Weights of a small mixture-of-experts language model, trained from scratch on English Wikipedia.
Size: 8 layers, 31M parameters.
Experts: 16 experts in each of 8 layers, 288 GeGLU neurons an expert, 1 pick a token, a softmax router.
Below are experts of layer 5 (counted from 0) of a mixture-of-experts language model. Rows are named router (the router's row for the expert) and show model dimensions 0-255. Each number is 128 + 24 x the weight over its row's rms, rounded and kept within 0 to 255.
After each expert's rows: a language model's description of what the expert responds to. This comes from a sample of Wikipedia text that the model never trained on.

# expert 5
router [136 147  89  92 159 110 121 103 102 155 160 146 151 144  96 101 104 107 150 101 103 112 149 101 129 157 159  99 105 105 157 153  92 147 158 163  97  98 130 152  96 137 118 116 114 125 156 131 124 108 115 145 128 156 115 152 149 153 163 141 102 148 154 160 100 165 159 164 149 109  89 110 155 163 151 142 156 150 103 118 114  93 107  94 105 152 161 152 108  91 115 136 153 108 103 119 104 146 159 137 100 155 142  96  96 118 159 159 149 102 119  99 105 162 112 166  98 157 111 108 102 113 159 140 147 132 163 168 146 156  94 103 154 104 146 118 159 116 133 152 102 135 128 112 139 136 122 152  94 156 131 125 103 109 131 100 105 154 110 157 156 131 100 133 154 145 104 150 108 148 125 165 143 158 151  89 152 126 118 100 152 123 121 158 142  98 154 125  99 100 116 168 150 154 101 123  98 115 157 136 151  99 152 153 137 125 133 109 139 166 101 157 119 156 134 107  95 155 108 113 159  98  97 106 119 161 115  98 160 106 115 153 119 158 120 141 158 155 103  96 164 160 102 128 136 104 145 101 163  91 105  98 106 160 143  98]
It responds to: Second pieces of names and words following a capital or initial letter, like ian, ak, on, ay, as in giant, Hakodate, honored.

# expert 15
router [137 147  91  92 158 106 120 104 103 155 160 147 151 146  96 100 105 108 151 100 102 111 151 102 126 156 157  98 105 103 157 154  95 148 157 161  98  97 131 153  99 136 117 116 114 125 153 131 124 107 119 145 129 157 112 152 148 153 164 140 102 149 153 159  99 166 158 163 147 110  88 109 156 163 150 141 156 151 105 117 114  93 106  94 107 152 160 152 107  92 114 135 155 107 101 119 102 148 160 138 100 154 142  97  99 117 158 158 151 103 117 100 105 163 112 166  97 157 111 111 103 113 161 140 150 128 164 166 148 156  93 101 155 103 146 117 158 117 131 151 103 136 128 111 141 134 121 153  95 156 130 124 105 109 133 102 104 154 109 157 157 129 101 134 153 149 105 152 105 149 126 163 145 155 152  88 151 126 116 100 152 121 121 157 143  99 153 124 100  99 115 166 151 154 103 122  97 115 155 138 154  97 151 154 137 123 136 108 141 166 101 158 118 158 135 108  94 157 108 115 158  98  97 105 116 161 114  98 159 105 115 153 117 156 120 143 157 155 104  96 165 161 102 129 137 102 146 101 165  94 105  99 106 160 142  97]
It responds to: Hyphens, periods and pipes as joiners, plus inner pieces like le, ous, er, as in census-designated, Telecommunications, warehouses.

# expert 11
router [135 147  92  92 156 108 120 104 102 155 161 147 149 147  97  98 106 107 151  99 102 111 153 101 128 158 158  99 105 104 157 152  94 149 157 161  98  98 129 151  98 136 117 116 113 124 153 132 122 106 117 146 131 156 114 152 150 153 163 142 102 150 153 160  99 163 159 163 148 109  93 108 156 162 151 142 156 151 104 118 113  93 107  94 106 153 159 153 107  92 113 135 153 105 101 117 102 149 158 138 101 155 142  98  97 117 159 160 151 101 119  99 104 162 111 166  98 158 110 109 103 112 159 139 150 131 161 165 148 157  95 101 155 104 147 116 156 117 132 153 102 138 129 111 141 134 122 153  96 155 130 125 105 108 134  99 105 154 109 157 156 131 101 135 154 148 105 152 106 148 127 164 144 157 152  91 153 127 117  99 152 123 121 158 141  99 153 124 100 100 115 166 149 155 101 122  98 114 156 138 152  99 151 155 136 122 135 109 141 165 101 158 117 157 135 107  93 157 107 115 159  97  96 106 117 160 114  99 159 107 114 152 118 157 121 144 158 155 104  98 165 162 101 129 138 103 146 100 163  94 106  99 106 162 144  97]
It responds to: The word the, sentence periods, headings and table pipe cells, plus pieces starting dates and list entries such as December, References.

# expert 13
router [133 146  91  91 156 108 121 105 104 155 162 147 149 144  95 102 105 107 151 101 102 111 149 100 126 158 160 100 105 103 156 153  95 144 158 162  98  96 132 151  98 137 118 114 113 124 155 131 123 110 117 145 131 158 115 152 150 154 164 141 103 147 152 160  99 166 160 164 150 110  89 110 157 165 150 139 155 150 103 117 114  90 106  94 108 154 159 153 106  90 115 137 153 107 103 116 100 147 157 137  99 154 141  96  98 118 158 160 151 102 118  99 105 164 111 167  97 158 113 110 103 111 158 139 151 131 163 167 149 157  93 100 156 104 145 117 157 117 132 151 102 133 128 112 141 134 123 153  97 155 131 127 107 109 133 100 106 154 110 158 157 132 101 134 153 146 104 151 107 147 125 165 142 158 152  88 152 124 122 100 152 123 123 158 142 100 153 125  98  99 115 166 148 152 102 125  98 115 156 136 152  99 152 153 136 122 135 109 141 166  99 158 120 157 133 106  92 156 108 114 157  98  96 107 119 162 114  96 160 107 113 153 117 158 121 140 156 155 103  95 165 162 103 127 135 102 146 101 164  94 105  97 107 160 143  98]
It responds to: Prepositions in, for, of, on, to and word-initial prefixes con, pro, re, Air, as in No Country for Old Men.

# expert 8
router [134 147  89  94 157 107 122 105 105 153 160 146 151 146  96 101 106 108 150  98 101 114 149 101 128 158 158  99 106 105 156 152  91 146 158 163  99 103 134 155  98 138 119 114 115 125 153 132 120 109 117 145 130 157 116 151 147 155 164 140 101 148 152 160  98 165 159 166 147 111  89 107 154 163 151 142 154 149 102 119 116  91 107  94 105 152 160 151 105  90 115 140 154 107 103 119 103 148 157 136  99 155 143  98  99 121 156 161 150 105 121 102 106 163 113 169  97 157 112 109 103 114 161 137 151 130 164 169 148 158  94 102 157 103 145 117 160 117 136 151 102 133 126 111 140 137 122 152  95 156 133 128 107 110 134 100 106 154 111 156 156 132 104 135 156 148 103 150 106 150 123 166 144 158 152  87 152 125 120 100 152 123 123 160 142  99 153 123  98 100 115 166 148 153 100 124  99 114 155 136 153  99 151 154 133 121 133 109 140 169 101 157 120 157 133 109  91 155 107 114 159 102  96 108 116 161 116  94 159 107 116 152 117 157 122 142 156 154 105  95 168 160 102 129 136 102 145 101 164  91 105  98 108 158 143  98]
It responds to: Articles and determiners like a, the, this, her, and first pieces of capitalized names after of, in or a pipe, e.g. A-jmal, Me-xico.

# expert 2
router [136 145  90  93 158 109 122 103 104 156 159 147 150 144  96 102 107 108 150  99 103 112 151 100 129 157 158  99 103 105 157 153  92 144 156 162  98  99 129 153  96 137 119 115 113 125 155 127 125 109 117 147 130 156 115 152 149 152 164 139 103 148 151 158 101 166 161 164 149 110  87 110 157 162 151 138 155 152 103 119 115  90 108  93 108 153 160 153 109  90 114 136 154 106 103 119 101 149 160 132 100 154 142  96  98 116 158 161 150 103 117  99 105 164 112 168  95 156 112 109 102 113 162 138 150 132 165 167 147 156  92 101 155 103 145 116 158 117 134 153 100 135 128 114 138 134 124 154  98 157 130 125 106 108 131 102 106 154 110 158 157 130 101 133 151 146 104 152 106 148 123 164 142 157 152  87 151 124 120 100 151 124 120 159 142 100 154 122  99  98 116 167 150 153 103 125  97 116 156 134 151  98 152 153 137 126 133 110 140 166 102 156 121 159 134 106  92 155 110 115 159  97  95 107 121 161 116  98 160 105 111 153 117 159 118 141 155 154 105  97 165 160 103 126 137 102 143 100 165  91 106  99 107 161 142  98]
It responds to: Word-internal pieces following an initial consonant letter, like b-rough-t, C-amp-ing, l-ock-ing, plus sentence-opening It and percent signs.

# expert 3
router [133 149  85  94 157 111 123 104 104 155 161 145 151 143  96 100 105 109 148  98 101 111 155  98 126 154 158  98 104 107 155 152  91 143 155 164  97  97 131 150  97 136 122 117 115 127 156 128 125 107 119 147 130 156 114 152 149 153 165 139 102 146 149 161 102 167 160 164 145 111  86 110 155 164 150 137 154 148 104 121 116  90 106  96 105 153 163 154 106  89 118 134 150 107 102 121 100 146 161 135 102 156 140  95  97 121 159 161 148 105 123 101 105 166 110 169  96 157 112 109 102 115 160 135 151 134 165 170 146 158  93 103 156 105 145 117 157 115 137 152 103 134 128 115 139 136 121 152  96 156 130 127 106 111 133  99 106 152 114 157 156 131 101 133 153 145 103 148 107 146 124 166 147 157 152  86 151 122 119  98 152 123 120 160 144  98 147 122  99 102 116 167 147 152 101 125  98 113 158 133 152 103 151 155 136 121 132 110 141 169 101 157 121 156 132 111  92 153 108 116 159  97  93 108 122 162 114  98 158 109 116 153 119 156 118 139 157 156 103  94 167 162 105 125 137 102 143 103 164  89 108  99 104 162 141  97]
It responds to: Word-internal syllables after an initial letter or prefix, especially ang, en, op, count, as in Dangerous, entangled, cooperative, Defense.

# expert 0
router [134 146  93  93 158 110 118 104 101 154 160 148 151 146  96 100 105 107 151  99 101 111 150 101 128 158 159 101 105 106 156 154  93 148 158 162  98  97 129 151  97 138 116 118 114 125 153 130 124 105 118 144 131 155 114 152 150 154 165 144 104 150 153 160 101 163 157 163 148 111  90 109 156 163 150 140 155 152 104 119 114  90 106  94 105 153 158 153 105  92 115 134 156 106 102 118 102 148 158 139 100 154 141  99  97 118 157 159 151 103 118 100 105 161 110 167  97 158 111 110 102 111 160 139 151 131 162 167 148 156  94  99 156 102 146 116 158 117 134 152 102 135 127 111 139 134 121 152  96 156 130 124 106 107 134 101 103 154 108 157 157 131 100 133 154 148 103 152 105 148 123 165 144 156 152  89 152 128 118 100 152 121 119 160 142  98 153 124 100  99 115 164 150 155 101 122  97 114 157 138 151 100 152 155 137 123 135 110 139 165 102 157 118 157 133 107  94 157 107 116 158  97  95 106 119 161 114  98 159 105 115 153 118 158 122 145 158 155 104  97 164 160 101 131 137 103 146 100 163  93 106  99 107 160 143  98]
It responds to: Line-start dashes in infobox lists, section heading equals signs, table pipes, and connecting words like and, e.g. "- Born:", "===".

# expert 1
router [134 148  89  94 160 111 121 105 102 151 161 146 148 147  95 103 108 108 149 100 102 111 152 100 130 157 158 101 107 104 159 152  92 142 156 161  99  96 131 151  97 135 119 116 116 124 154 134 124 108 120 143 134 157 116 152 147 154 164 140 102 150 150 161 100 165 158 165 146 108  87 108 157 163 152 140 156 150 104 118 116  90 107  96 103 153 161 151 108  91 116 134 156 107 104 119 101 148 157 136  99 155 143  95  96 118 156 160 152 103 120 101 105 164 114 170  98 158 111 110 102 112 160 137 151 132 164 167 147 160  95 100 157 104 143 119 158 116 135 152 102 136 130 110 137 130 123 155  95 156 130 125 107 109 136 100 104 153 113 160 156 129  99 131 151 146 102 151 107 146 127 166 142 154 152  88 149 124 120  99 152 125 121 160 143 100 152 121  98 102 117 165 149 154 101 119  98 114 157 135 153 102 151 154 138 124 132 111 138 166 100 158 121 156 133 108  93 157 109 115 159  98  91 109 115 162 116  96 161 108 115 153 117 158 121 138 154 154 105  98 166 161 101 127 135 103 148  99 166  91 107  98 106 160 143  97]
It responds to: Short word-internal pieces like ar, or, al, er, and digits inside years and numbers, as in incarcerated, Manitoba, 1967.

# expert 7
router [135 146  91  93 159 108 120 104 103 155 160 147 151 146  95 100 106 107 149  99 103 112 153 101 128 158 158  98 104 105 157 154  94 147 157 163  98  97 131 153  98 137 117 115 114 122 155 129 123 108 117 146 130 156 113 152 148 153 163 141 102 149 153 159 100 164 159 163 148 109  89 109 156 162 152 141 156 150 104 118 114  92 108  94 108 151 160 152 106  92 116 135 154 107 102 118 103 149 159 137 100 155 142  98  98 117 158 160 152 103 116 100 104 163 112 166  99 158 111 110 101 111 160 139 149 130 163 167 148 157  93  99 155 104 146 117 157 116 133 151 101 135 130 111 139 133 123 154  96 156 129 123 104 109 132 101 105 154 109 156 155 130 100 134 154 147 105 151 106 149 124 166 143 157 151  89 154 127 119 100 152 121 120 159 142 100 153 122 100  99 114 167 150 154 101 123  97 114 156 136 152  99 150 153 137 121 136 109 138 166 101 157 119 156 134 107  94 156 106 117 159  99  96 107 116 160 114  97 159 105 114 153 118 157 120 144 155 155 104  96 166 161 102 131 137 102 146 101 164  95 105  99 106 160 145  98]
It responds to: Common function words and clause openers in running prose, such as is, was, that, first, However, because, plus table pipes.